python train.py --n_layer=8 --d_model=384 --n_experts=8 --experts_per_token=2 --d_expert=192 --d_shared_expert=0 --activation="swiglu" --moe_layers=[0, 1, 2, 3, 4, 5, 6, 7] --router_score="softmax" --normalize_top_k=false --routed_scale=1.09 --balance_loss=0.0109 --balance_bias=false --router_z_loss=0.001 --n_groups=8 --groups_per_token=4 --init_std_router=0.0097 --lr_router=0.000634 --vocab_size=4096 --norm="rmsnorm" --norm_eps=1e-06 --tie_embeddings=false --optimizer="soap_variant" --lr=0.0015 --beta1=0.95 --beta2=0.99 --grad_clip=0.5 --batch_tokens=65536 --seq_len=1024 --train_tokens=464400000 --steps=7087 --dataset="wikipedia_en"
Below are experts of layer 3 (counted from 0) of a mixture-of-experts language model. Rows are named gate (a neuron's input weights, with its number), up (a neuron's input weights, with its number), down (a neuron's output weights, with its number) and show model dimensions 96-191. Each number is 500 + 25 x the weight over its row's rms, rounded and kept within 0 to 999. Numbers have three digits each.
Before each expert's rows: a language model's description of what the expert responds to. This comes from a sample of Wikipedia text that the model never trained on.

# expert 1
Biography and plot narrative. Pronouns, verbs and function words in biographies, music careers and plot summaries, such as his, her, born, begins, opened.
gate0:503464531497544521492494499484494541514516478513504476478511499471516504453509507473523505469467521505533525463528504566527524477479477459460490471515491501492486521510489470506501491481503537508510462473511526502492477493512468529518527484532501502503497460516543520472497493526487533505
up0:504477501499503519516518485483467534482509492542519493444507479462515492466517491527539522471452494477528500473544505536448527462494481467496502495535531490465511496464496487464511494525455501504549463497499471452526506465514457542529524457493526487493494477490524498493504496502494497462
down0:473467459467495492512502495456453499546488497501500483523464496500496440541546530528469478510506523493517496506473467441534529504513473481530543514552453503494496479511537523488492543492492502494470492435458548476515458498522501476481501483500479458483500449557484542492511539528500480489
gate1:494466514488518481500505480535509514569480494466503517481503482518500484505540471496518498478485516505467491526522516444489486458512485496558555485488494494499499481486508482521493544476495556543547508487484468529481526523520468507499499473529498491511547482499504516474507517484534500518
up1:482466503502484497507513498515493512517499516520509531446503478483505462515517495504510484463500506528455511505524535493470452475515490505490536465511490500489543482498463473520454508462460544521469483496518471518496532544511462549489493478534534506535515493506508442447537520489493526525
down1:472487403531552496498482522498524458515493510506506508505497523499513514517487494470517494485496476497499519512537479524490473480546510551518506504482517511533448500521511517462475480484514533504484545460503495522522496478501515469473481550489491511479536514486537488498466520490538536503
gate2:469494495477481486490500489466475492469498504513498488455510473510486452515538494458476521497523522482492538505488430463515541511473478482483514477529493525490501488485485459497478521491483509472497542524505497518476482468523496540479505496580487516480469499491492492494472483526497523494
up2:421533470518479438521457500478500484496510518500496506459451484483492518482567526501537499522523493494479497497414500497502524475528492474520508434548483497468503460529481503500490506507503505483499501461552504500444497524551463492514505501514495495523475487493486487475476474479525506467
down2:482499485553510473456495485460481509505514532482471501497473564428484487484497513473529531455499523503500531509505522507514496504522467500520508513488551498466482476496470512498526520527495499497514539514475510486498478554498496520478517502497500558507506498517458513520500439528477514551
gate3:538489481489521475472521506522479496464529454459509473474454496526493513476494508555488457533452442504505513521538502488478504446519477478487451484534509502486490470462508517487501515553520501490506533495514459524507465520530549518503502493479449478481482507490453507501456497527493462480
up3:555471486535545485525509486529469450507496462502474494491447511490493513484511496504495510498475498525491519487530486514472510474503434494498503500498554525534457492445481533513498552523490484489507547476466453519521499481464529491499451513502496480482492502526471513511507519536497472483
down3:502488483532512492467476518467544517482493532504459532541528522493531514559484506507482516473519505497488482522510469513523519449508496489491515479486489511507518505543522501521482481488485471548505521546477493496494523475475499507527503500513516506527501475526514434476470481525482523483
gate4:522477529473537516484494480480463502453509484500507492504546535540534526528494507508486500551509534537477497477532491480526460501498494476494521498500512500504514550506509455536484499496498486516507494484541495494514507524517534492503458531520455499509488483468521479525502523470479508477
up4:507470524546528515484474510489510507463494486538508521486536461538516542540510462511481525522485516511495440487524519496499488512525554482481508536501532512501522536519491478481526534501486514510530510506532506481493485499511488506490463486483507499488455502481489489498483517457498519481
down4:515515474450478509527493513457494530464525526495494532477494486506495493472511553469485514521554529513498474497513510466549479510490518470511531428533500485500471492523520518525529499481489524491510471474495537504510535501492470492553527506504461470505465522512505489512506505464522492477
gate5:485483481483472486525508507515493524503520529538512487525481536479545491501535468538521488439532503549466518531483519509518527551501474530514467506488502516496497545561470488536528523501503471504499495513492502534492476533517534530504529460544489540491524467455476496489497482528469504509
up5:506435495486517470472530512472507451501541502521503452497471504482501510442499479528516499474548466512531513516501478469516456494497486530482447483553492500459501512515515533531508483510504509497513522518511496511503506499468484481499481476506518491492482493478496478530509536568502535497
down5:481513534508559466503504554499518487457483494477492444490484539515484528540534526505524540498505488509515490477498529493525527478510506485483501497532500427518478509526497509491505486494515481530540502506504492502446538492505494534522496496462512490493495499496506532529530496453511525528

# expert 7
Science and technical terms. Pieces of technical and biological words, plus math notation, such as obstructive, transverse, species, _{, \, and verbs like is and are.
gate0:518471536451501521512492531483428495465520534528486468543506506524528482520507507480501494503514476539500519499506493496514483480461488505487465497501513481520499462464498530493495523490568483535514494499528469505499534481546527486547527494535514502460513525512506482486557426506522498491
up0:489515469517564479525505473450489551526508483461508499487496522520479454501476478503519506497537527476491504497544516456519498483536474481497499533490485541486515492503480480501499501470509492456504536500509523462520445514504493502462518504533525473534505504497501545552537530498485493480
down0:509477474520515521505489512498461533525480475507506467502512517504454550509497476517491511502553506553531483457507524496479485511497452504490494511501480563514525476530503516514525460532474501478478488496494547535536452461490471491496484456490481534479545509461502505532478547544493529504
gate1:489500509506458483464460489473495449520472462486497455520504537508500532504497488512504476487504514515519551528482465498458491510452514512466470497518509477446461530487538522525488426514550493504476531508495510482487519518530514415497447517536456521436487527463520537526485507475463477454
up1:516519508490507510486496522503475517439509494432543491508488528502506483532544476449522500501506541514487463500474541539456514473531495467528521509490480479516471470516442493496478499533464526494492439469510509519499494490491489536481467490522509564503514505507532540503524463477515522501
down1:523509552512466536492499481525452461511505526468511550503472509479470510536486471501511517504475505515521550563503552513470510515521455484503460486486500507493546518506476522486485497473476497528471517532521479456477476539463527563547491513495459487527507455517453477486472507482482523516
gate2:519503498517519480433528519521497541512499488483497495518510545498480546517509495474487495578499507517503511478514521476493513495457522453478535509500471460498483512470525556497505493488472509467512489480487521515509490458544480504493502496506480537504495506507477554529499530504472514479
up2:479451531502525462485515516515481473523484506535550484476526517519490528524517494504507491489468518494476451449503511533488477478499449507495474518554465466496476511513529551509495493535516562471483522481517494537532484452474540505491523494500491505466494496514477475472523492484483523526
down2:561480565520486492477492532523496485451493526475490529501545472509484533520550493517550526520448519561478518498529485514549480464509504502529502456490519472521524482496498503480473523473534511464501505503504469503511471451544544470527490508483489476508527507486506547514472511458490472494
gate3:495448516458485437469499518503499536518494504539503505524474473554493481496507487536522509537457461482520491485525527476516476522503483495502497437527481481558502508498496545463467506459466545478471501489542487495466553505489506480494453470483493464495521497490469531516529532516512499525
up3:494473436494474494497503508506493543531466478466502520443481502535467444519479495485540532495493495503534515539492496456586495528523470494522492511535521479565482525503510535477471471474518533480518528456526514540536503478486526493527488479476515480494533495479499518486470522468498511500
down3:521478487553472517500456507523528460499497507497494539563492475498502509512479459443465492508538508470490522469508521504522496531488502493540509514477497457501499462506529505453479520475514510507487484516551477526507458527537432493506471473465502489511522541519486509480488503518492517482
gate4:499454518481487506495495523487507493536475509546494537494517493515527520525460477502501489531510471471504520513474508480475523504477520512509551467522486499503537560524518534477472473457511513515503545492486525484477513518475507495493491515468550474473484521518523478472514518495502502501
up4:513523502464486491472475520471507503561521508487455561568466501497520502490508470477499527475463480489458520528480511491499495472486475477514521470518475506493534559532515535473466486482506488545501526562552471466505475523485479529510517477487469478519486545530501506512527523507518480501
down4:466479509484460521536538501497496509499527501534513529517533522498504524461532496503494526529468457475460558470442505488545543551509490517492510493451507515472553465468518507523487506474514527481507511499481491477541526523461498530503503518475493496466509502515493451550500527495569506514
gate5:504538471511488483479483486543489485518477524489495496469501493500497471507450510501508478482500495493571505471518482505485502480497535506530490547515503476495483500478527510499481478495500499483516513507523496486490480504530492485526533495510450493471567512499521493470477496482505470505
up5:505510520499537524486477466496489512489458526554488512500502478507537464498515500519504511488489478465433518470452503518494526529468490495490519455530506501507443511526525514495505534514485511486494507503494516523509513538519514514509520433525572515482529510477476511539504501522521532495
down5:480558556503486510513530503485495507563497485530527503461508483505502460512523528532552520509516503490515526509483502506467503515512489498468475474513490481573494469530541545479499515508510498467496537516475466468463493467530523553526508496510519484490462526529507489524463480473491481501

# expert 0
Foreign name pieces, tables. Word pieces inside foreign personal names, mostly East Asian, and table pipes, dashes and semicolons in lists, such as Yeung, Yuichi, Shi.
gate0:477539501480521471490503541497478524504577493493479546491463469518467493509513472491520485500498450487485503500530495455502455507517473543539499522504443481480490524492528492489487461448485468528502537484486515511507543533473496495468539519478520522492484496499475506480498539495538490493
up0:518493484493527523510519521500467484522526473509525485533473501466519477506484497500487521508514516461510492465484488553503502489473489470463485467486520491485507493484480529540534528529503462485473428532490505489566499484560531492480495472503517476473501538522497486511529503510475517487
down0:546491509518543501537487535498532513511514493520548485486508463524498531490465468493483504496466546475470528425472496509477487492477440509525485458543445463477500471503456502523489448489524506509497483475452513527484516457537533478495489490513498480532472479501494488509474459503484483465
gate1:471520462466495465488485496480538482535486472515500492498528454492519493527475506521494521521514502501477542482509479492503526499521519525495506535440572491473530491512493485505533513526486518507521464539517556520475475502525520484507487521512540554474463493510570500484491516527499561495
up1:515541481452514466536534460492541501499483491480502469542494504500507503517482507509496493496496553500498489457501473503515508476469502495488525520525570505474494468451536473493477451508522475551508481538509538516485524535537510451500460482516543514481451495513521523542506491506442507493
down1:481508504491522524495534461522494548509504493518478539522459478491472499473505494453499510476498530463477491478540541524555506544492570506527523510504471494525488522529498492487472466496500478490441502488480515504480478512503472504484504540495481470492557517495499502528561506525490519472
gate2:493551458506482551506499506486489478508513475475475498497497494513526546489491525495507460498497515519507515493526440458481478459428526496503503463485518476480498546514486474500527507524471519501484515486463484473519481491508496526528464496482512499491538508519548516531488458512491462478
up2:502489491503504516506531520538505453475491522496501518482545504529493459489527487497488482485471504504508487473551499487484464508473494533495505508510518513513517550493512508488531507514536541504511513479478512504466511514504530531478463514471520511487484484457533478499539538578523491520
down2:490451526494508504493551527485502426546469461527423550498488526506548489510531456519516479483497556496497523488544457491492488527522506533516522486475467550503479495534504516536542538470476511466496504475491500494511507494504507452533530487518528504514469514500504497510485507515516517489
gate3:492496514518513532496490495529506522538496503532509434506451499537483533512476480512549478541505484495471523482513514507492471512505483496495458481493454503466524521457548495532504537557509465529470474472480502500491542475507514503494504498513481524480519478522482490501487449470488454493
up3:506530510450503535484493447518522525498499477480521502519497487499466523499504492489568445541485470519542564512528495517478492533417469517512492517437513506480548483498530532514534460577484508484518467483534473492489520462512496514532489473472498529490507531500512527480507513475514539485
down3:579498514526440486539452496508495493453495503534539465522468498476519463480488499509486544483526481522494508455495507530497499465527512491514514497492455479505523566535482504496503490522513521495538491496501512492493496492471479532541477478515463515480494455512491465540501485504553536508
gate4:536470512440496519507515512510507486510459493513442533469475517503526469472479469531541529524487508511541520521488510469535458505456513454477507481462496489510492518486518540508530534504528488498481522511490502513479482485503461484492466507507475479465459483486538493475509505484461474508
up4:457518482512486526496510471543526503506457493506552513531507520470516514544527503547526476514488513478454495485494509477446514528513486482442495475459524536529520512497470497505507503492521531510530536470528456506505473492486541476515494522540466511458553528500509498465511472483508486514
down4:496546486495522516485512453490536495499494504524518453557467472460512547482525530526532466491483487507503505477482494467467475453517528530457448533517464503502468487461479481524442483519527482495481524445519504501487508502532521533534496496508498466529561506507513473492497466472488477522
gate5:542506506474501526470482503522499514520452476463476476510522525489532484448481449518516502508490516492459526510515490493513483509506496516455478555457465503529534526483476500491524448504480532469512533508538494512462557506503491525476518521558513536481538479497497486510532446470483482526
up5:502497532445500468521497548490499588474504534527526535495530511489501526524512543555489526508498504481521526481473485496504514483476483501484461464535519507492517541481498500490527507489495521512483461467491521485475503472458461532494499486496480472499490526489555483490510475489471488512
down5:520515507479497516508502518500546501467572470514503475505510457453498440493501487464472502497448474526526519501432510459515496445473457527508499481507509518495456423525533472517497505513488539504539462487486458518454499480517545477522512501539525539495499475473512501502500509500508503518

# expert 3
Historical and dated text. Spaces before years and dates, plus history words like century, Army, Church, government and ruler in historical and biographical text.
gate0:503482500504493545540536544549520550509464545511464500483482498455499525539497473479509460485491472471507495509503494513517491473447497473502541490495509498484517568498487491535483510510466490497501510513467526517499540506506498535449503464535540489542508493520493507459540467485474509462
up0:497484532488509550496522483500544508485478495517516513535513499508529527480495489500503511504433540546455490493491489475485558532489531463478507455465465542544507486510511509543462530510529551495505516484565460487482552522519465477468508506433470538508534526524488550496532483467484517485
down0:518516520542489468513538471493502518501525484500493547479505465550529482546507469507514441503525497571465483498517513491507511471478488468473496502492508496509493518516458451526460499536533531480515499522491483482504475499489483531474523533515573530523508483466489514491545498543542487465
gate1:467527504493471472471522551484470532487500501500503498464532497514483540438519551511518520481461477489455529455495475511474535549501461490500501482503504482535545540507497464497486537521458488468499504497507547498498547474520540493505499483502489459483494485517493467525482516486431462547
up1:495500472484467469478529499446500538499504533525509511477488517509490560505533528510485495513509492450470490458553505490468520527544461498553524485481467511545481529502546467527524506517524478478489503474476513508526513524537522488485521503470495492463482514504508483515439511450501456507
down1:495557485523518481552499471498515534510547495506471519529492457492519540531534474567485569524481511497522473507509555488500534541518497485509535511484503517476459513479494464512520494497503473456495515496507543502475501467473471468509510525466477475567538501496508518529513473550529493465
gate2:510514473484505511526499494470493497507457490486481487518487508483522497519511496518465509488513479463527522516507514469487465531501505532499489569433504518506489532460487473528504495522524447490511502495480512486455474547495501520521529515550517518565525524536496519478529498520495516472
up2:540497532508541484496512449502476493464539447500511472502488503453490503529524500505484481452527469511532466524500521472504552495495561495503514545491542501509457506524495524485482491490488510522501581494503527495500494525468441474478532527488481507521496500502495514544495496501502495480
down2:491467537466498500442490515509504507498509511484508503487492474496540530488474440513517479511510553505478508487457475500497491521508505525505526492580481487516472492531531508528526493526496483492463500489511522462508528521542445487513494477507531482515446475500543515523436542480486461477
gate3:446462496524510464496503490502489500509507510498486514486502489483474453462490503507538487437467469524473527504533494503503518534516496514508444513495510479545514454503474487492513481509517442529548472489477505512468502503499479488518490506495512502498505481537483502483448489501472539457
up3:467473503529523511515508479462485518475498491497484486511469513509457494455484482473501497440490453492521483502516520477499494526488469516491460519555532507556507481467495491483491448478493468506527484456491484487483492483547483549490496469474500502520479514531451506504505473457458509410
down3:481463479490490490495492473486484500483498559503566478525482481484523525500507474525484499478487500499548494488494444489518509465516478484463480481515490495433515461529518496530492469466492512552490509490484522489489537500455532507531517511491506480519494499507472496531520502492496476503
gate4:511535560543477506524494485476499459505437520490485499483550515499482479500494536509531444466477534475495541546473517502510508501435509514459518501513519487509489510502424543482490502512523496468500516508500487486529522517513483482477530492487485483515478529500528475526501489495499504465
up4:499487534491521460478491539494566485480505470509525491513457473517468544454492464548488503535513509493533489483500519520529543530519510519448492519470529476561502517476492518472512501507495501482535568488508537524474535518535438545505495499515507481490537482520495502526550508472573495492
down4:538484479520537498442477529507534451511487511469513476491521462469530474472478508493469497547520474491493448467499480502467468511517509495455510516470530518476497510503518521476512503544463486521488497514484490507485526497513494546523445482520456470466548476535494523477488467501477444521
gate5:568458528527476510517498535496500474519484485481480501477515469518526559500493485534515526527537522502493504480478519531510492484479513494510479489508494450570479496517506492513506475526494546528486485515447505503505525471527506519493493531484464480466481493470498488448470462474483527486
up5:492491524510444555523545535520448511477475503492474463462527516516502463493478500500511474522477487554513525493499509503555476432521460454449461523497503478507506477523506492458519449504504546475488519516499530504487547526495483472518507530447495506475489523510497460459489482456506505521
down5:524503467496520490509501547504506472467479515511549483570476516493448484507448453474525515497518509489495506483529487526525513486487511515441482525513517492481491514509512477470495544505475434489524536495495464493461492497484468534530494516476507466472518482546498546532533483504493510491

# expert 2
Sentence and section boundaries. Sentence-ending periods, paragraph breaks, list dashes, section headings and the first word after them, such as Platforms, See also.
gate0:544507510494512509505501518546500540507508510476498483556502457489464476461505487517476481448475528555535477515514496516493501480489505535483530474484502516482521503522494491518573462505516510490476502505497490514511490506463513488519510538505489504471522483520503484515478502515550506465
up0:532493502474542487459507534545494540483517497555478518493544467517489480481551504516509495497505503500507483479520527482446479532511467522522507544503503501507508522499504525503518478492492546504475486484474513510506496499516512490509563477501476538511513474525497501493490549506443485444
down0:456498494557508510466510477493470505498525541498454456488542525498543467513488465478503506505490452512479449516519482474524518509475529547507472474501522511526497478529484528511442511472491536513567484499502487487511463537527462494491450501498516487519505522517473496529545480457465488495
gate1:447511502474538492493506475510486531573511528504481492499500486490472545526488534489460483481474519508510510500482480517496508514536515524508472486533541481502486442533529534529464468490491464501542440505477521507464522501490444462476528536534495490477502503520496506527492522493505526488
up1:500514448436547464496515444450425529509481527510502507488494500532513531495488506495503534551496524489490488472521485483482491489508495513514527519534498472498474460493520491510480454520531532501521484473443502494473476544490488494521499518522481500495482556513506515442538534506489467494
down1:547511485488499506463476469451475551508484489483494530569538493451515463511485468519502489499490502484499486470497519504523527499488494492512504529496513516527523518569513551483533465508502531487497542487452530501509497508470516507489521506441466473484525498544470528504501511533540495563
gate2:493535492491493505529460486489533465498462489458467502487467517483532464529516483480507493504521517500502515533540518513559506467520490524493543453462517483543485498503492502488504537464498486444530465499501529456487495483520475557511494520469560526530519506508512484513511502489493521509
up2:476489479503506510539482477477507489504509470507541509504512499492500511535475514491505461502511476517494460526460498482506473471496526523486493497526491506485486500515509538526501505501499472486532521491529521462463480502458494469484538485519474494494502512484505469521495463494504489505
down2:492511484477472478514539465489479464514487501470500521493526481508492453477525508515547502471511491494502459470480464516483514533489509497517490489511532460526561499512485493478513525522509499524476506498499494502458506480546526532495497479493508457501519510497528473539485511495462447478
gate3:548446531485479507479495485530463468512486488477504502466501469496472532507538530496492503514575448480513502491513522540479466512511454508482517475498477495511455501527519488496479483502472514489454449502480535460525494456499535447503487517549534486542501460535538473484521510520518541539
up3:539482501454432515500497496511443500490476495512508535482471490464492513525489490465483482490503509507510506510512528525529462511527492518501512520496493493454486482545540492513431520471454472505475441518513520468494462504478480519516494523529516508516512482518536460418496483485495528501
down3:525557521476527544465522437474504483476542520515473525499477463556525455482501502470516515500497515536507535531492537446514528480473511485477479500508489494504509492481497493498513496508535486508520505482532492478459480512544478517521495509534485476455528514484491478483485509505487524495
gate4:514513530510529524477511517514476412519469529487481467497476550498546505515488504474499487516472504527498503471489471534508514478488510502441504510456500524506482540450516496523490458503487454466504535467532499466514511536514484505529498584498524511510533500490507433521524488497509480489
up4:487481476552490502485501505519454516491519518513466476516457508507510476480493489513488460512470455500520531488467507456483505515464496491507500475503506513480442507493515456513494488545529517502541464493489496545527526510454483500540527468471547502445531483522528492519506525485524509505
down4:518520439522532469515458538536494522466493486490532482498509500513485479505525482516475465463513508497518489533499482506537485471517480452508467471497505551486499481506576522540450510535483490480490495485468520535504531499483483535474508503510524538484493509492503478475488489446509489518
gate5:497484506513505523492493543527454552518484508486502496491492521503545487518449510493518445492447563484435464499536475448496491492497485476520515532519520499517571498494501495467510488514494537472496525528522531507520540530496483496520519516510514501482554478540441513549482509525520497476
up5:456453464488487510529528470500527494464521488520544486557531465483503478479522499478497507485510477463521488539501504561507482482518534497438504519487503514471486446524498528536482499519523525531538499464517482494483533470500472474493513477557477466516516501472462491490520517449499483536
down5:472523467493514488512528476531489479531480493524514489487523482471531509483562507506482546486443489552522470498486500529468496512523498534487474484511498498500506507544520475489506496524501502508450477447491548428531530471505524480516490520493500511515500531430493482488483483477513489553

# expert 5
Digits and foreign name pieces. Single digits in years, scores and tables, plus inner pieces of Spanish, Nordic and other foreign names, such as Frontera, Flamengo.
gate0:495478515481475465489497519490515497489527525526480543494495497490516483447461462512515465483502517557519526535491501474477521484524528506504511498452467486525526456506488483483497515481493508462471502516510510514522522534531545525484515524500518497471455537468467499485508548513521474470
up0:505466490492483498503492503513524516472518508521503542481477496490534455504452497500543495472530516546537508536488508502489478491492546488506502512491514521489496473545485471481497494509499466466488516517515480512516507524488459535498553535518527443489462550475463536499501512462507466446
down0:481492478470526499487506514489495492522514498538555552499487520512512515496496491494497479473503475477497489534528511508502491535507494520481441493475481547518478497489504515521487520517520478516499515533530545525490481546461465513456494504506486499457491520501489488449517511521509482426
gate1:518467521488479534513470481493537497521505507528489512550555514506561504501473498475535487506511486526474524515490496525518506512550482501455475511489521506486467528486514499502511526511506497489526490518494482473486478528530502455477537529517538473483526457500502515497525509507514496471
up1:563506494549488497509502512462532457473490498475505463498506483480499478524478514500494489475515464501443481517446484507483495479514532497467484493494559477467506455527515484505486499507514493535505483495458459480525469482519490511508486452517482469481503525463509509516488478508513499543
down1:509556555491459506522508456493526506488464499525481486471544455476503514495469532523493450566498520494500504559534530457488485480530538504507493480512514488477530547516504458495505541543504507462501487510514522494483483485497478538529458494496473518499479515536520491501513468551518524518
gate2:531458497479478511468500523492481528523535518467454510497474502459510479482503509500510513460459475521461484485500490483486503541474485482527493533522531496456521500483486537482479475478538479489522469471525469511484485482508519458481521493487452514502474515545469481497476535490523503511
up2:495549517499517484512504540497482524557503493496464522503497497492520473562547475537533491492493494475502506534487479518516500525541510524540517530480488481509511488496495469516486531503514505495471499487476494494464477455515525498483495524455507527513521442520443516476497539477459498515
down2:493499533509516488501511484494533565542546485474478473524524452510522523517507488476503526489460519506521532497532501485497535497506492504461490499509474496471555492507502515465463511478528500522540505498509472520489480513532484498525519501462484522532531450481461482537519471496473501489
gate3:489482495464496497484489529502501483522540493507478490505492476515480491509493470515504470511480491524471508468471481526488523494504491491470531494533489500504465491523497529509501510525507486501559502524491513466533449504498506532494478496507542439510498474506475499458494515551483477476
up3:486529471490484483467498496530512507469487495521541511506537509492506492492485501491521424457427475481490533455515471514477516496459480494480538491517428519518512500463477509522502519490442471492543522504477540496501542474512535532469507509449512507481485505513467510533486526545490430480
down3:524520512502493508493507478459541531466507492494500574497520501517516543490536529554492509519484499479500492514492532519512456502517496533502471476514463491464517486495504490437525472487524491533530528477517491509459504530485475524502439512515553460506460511495513496488492467482503531488
gate4:489516494493567522472516517516483494484516516511526515478457548495508505551519525511511442498523493500576500497503496522480531465461511490549519518536463524499476486454521534506494483509475502491456528488500485468529524496495526449535504499475522483505532522491462481495482447525493509472
up4:541496492516494536506508505462474497509550503460517506523491521497476490488486540447529482508499466489501525471503471507504489517464504498565537458518493494503471493468473467467528514498501499543511449517497548519490533508525488506523525537496520505481490500497495479516486537522515479522
down4:467512500516503515452482475522490486481461519492489448480524480514530430536490508488496503525488500478530548530514508532479532462487519518477490502482534456487519489503455499491527541519505490474523459506497492468519502530465450502467512504490480516532507486451489483529543531531484502499
gate5:476532503488538478536488534522464515515521497532520479428507512459493474488523485494519500535520462499555483489444519500486526499455504496505507498509504494490499494515506514490450508498504555565501485500481475518497515504460475491488479520507504530507519515483500498504498506495501506504
up5:471510530495571502485481486452507452475514494500494501475492488471504518471473497509479483533535536530533494486494492518461440440496517517521429499549492485543496476535522555500479523457550509489494487485477545495534497509459487494472468499522500495523538495497472493527520501476487528472
down5:459488464522475526510510547506527471510526498524502531527466501514492552492540467537532509505521476521496520512509472469495468501505514526495515491480514513509495491482482487561486542445501504444533520501466494448490457529471512501494504503515449491507534521556509490459520494528546522517

# expert 4
Word-final suffixes. Final pieces that complete names and words, such as -ically, -ford, -burg, -ville, -ota in Dakota, -ine in Ukraine.
gate0:510525508490475468511480496493463521501493508500518495508515480566527502527498480494489472554502487556520501508510501479488538489503543523457497513515505491524483536493498463477457494494476547513466512502481481486499542487501483505485503490478512463459491527486428492517493486491502496532
up0:481510486493449532525483493533449536552514486454466488475528483529522481498519472513498486518505516532442475523487496503499509478487525540502456502510515566500545509521477484520529500516427503522502486529502499480505529486481461477477537508515454540494513523481515474497500475501515514519
down0:523483482503520552538489501544525537510486542511503537560496475489520498528491475454523439487523494498479492532503477445507494496501471449487498494459520478475503489518461487508533535485520482519525521492478510529492481513488460507484548498509482488528495478487465495477545531532475530437
gate1:480534447505511480450474473521534518539475513526532498522495456468501470491464550499509521506485488486535501480472488525527501515529548489482500513512525477490518506503487504478474508479480510492487442503475475493486515472544489486500491470522519491470526457506490490497492486452494490481
up1:487479497465505510517497515499486502461507475468506505512517519533510503511511479517517490486510514520471531467509502486464486456480482547506506501514495502504499490487498453483551512549512506529512532498481508517495495533536492496452497521535514488524478569506535536566488505544504525487
down1:549514497477527529510497537497505489490504505513475547506498466480483544494506514527491527517475497519503511534503518510445538494494464466505511510462462529509471437521505482527487520523499522477510519464553510504499436500491522481507486470466502530480464481538483468517513494479499471508
gate2:461498484476521562495558458511457509525494496496495490499467511552490466482465522469463515472513521507509518500486511499517477463526539507493489458494548527488516513533514500522526461475444473493452502497464492490474484494458527501563484487485490496524511506531499501459508492529479493502
up2:507484509513468522502455536492514465494506479492467506515548506473535498506477537511528503441483489489485505577472495491503466530484488513501469517487483471501505483464494485456514488495492495509502472485547467463504507482529499475484542496541459470506500460496509502473538499479451525497
down2:499516565524545484487508507474511508539497473460515517529511464540493507477572509501531498516497500525477503521508470515473525465503501501468503529532477455436460533500537504558495490518481502485529498503508482530560489540474480521493520515491497521503533499495492527525456535460494536488
gate3:502530483453505492520480538514502526474553494530502482483480494488527506526483492474501500476502516492523478527491495482447492535505484494503547517494516481494530501472475573516503521480490534470512516469530487510498534455537462485469485459547504497511521475515519490483542496497527444519
up3:504482514486509459541514459481511531485490481470543562451501493525493477491456475493498518534500520486509496486504483467494480493501501453550462462509487544479504492514513515480500526519504493507503483517515491505496502521475503490552486501489531502524492543460515506494461482541489516519
down3:501502500545547474456500501549452517513516486523523503467499507512459473508496545489466512487512509535527529529495485486494458496478493514501512545487461534482513557488500509511505515504478516489464505470528491501534475484478505484505501537498497495477493522554421501515454457505460483504
gate4:486489470524470497507501524469483499544472523523458497440505500490469523512420486516494472555479507486445475508503460514486523498483510493512519489510457499507483473485496515483464512498462483499521549502522521520500472485510528499476454476487492507461557496522487475490507496493530506485
up4:451480492506516506484461491479509516517442557555491512458522523477532501473477463524512469519513476515517485493482485501520478509501510506472474519483456520549485532493487506498463480510503477503482481480478481496480486492499480504539526536490489510510462479485464480525518507515499514514
down4:492494504518451521503467440511526539506528469536507488551472501493483482520519524498489520454504466572515518496461461468466542517502540497462476553484460462535484531494513542483475486521471517488506516497508508490503537523521508481509467534508487518475499475543476491522510481467532494483
gate5:479507497482475505483482499508478517527479525497514493513536443490513503460485535500485459510521515480442528512511485531467493479459504501500469504490469484492486526496478464481524496484455537511513502510534489485485490492485500479510484505533490493492519480502486505505542478516507540496
up5:502480493486485496501504504513512471480506480465526498494500472501486494498501492467492462552515477560497518479461450467513503505480484472493512524543482502519492538547544542429498479503505491466506487461530479484504474493532503469521483453511517484496502489484484494457506520509484477507
down5:506547495527414534515485475497497542519501547518477493495501520450477511474508493512477471507508480495513516533503548481500521497523524476498479475496517502487486501507488477523503523480450505486499497526498453515502483497498454529501511490481535496475505474532500485503507494501503523490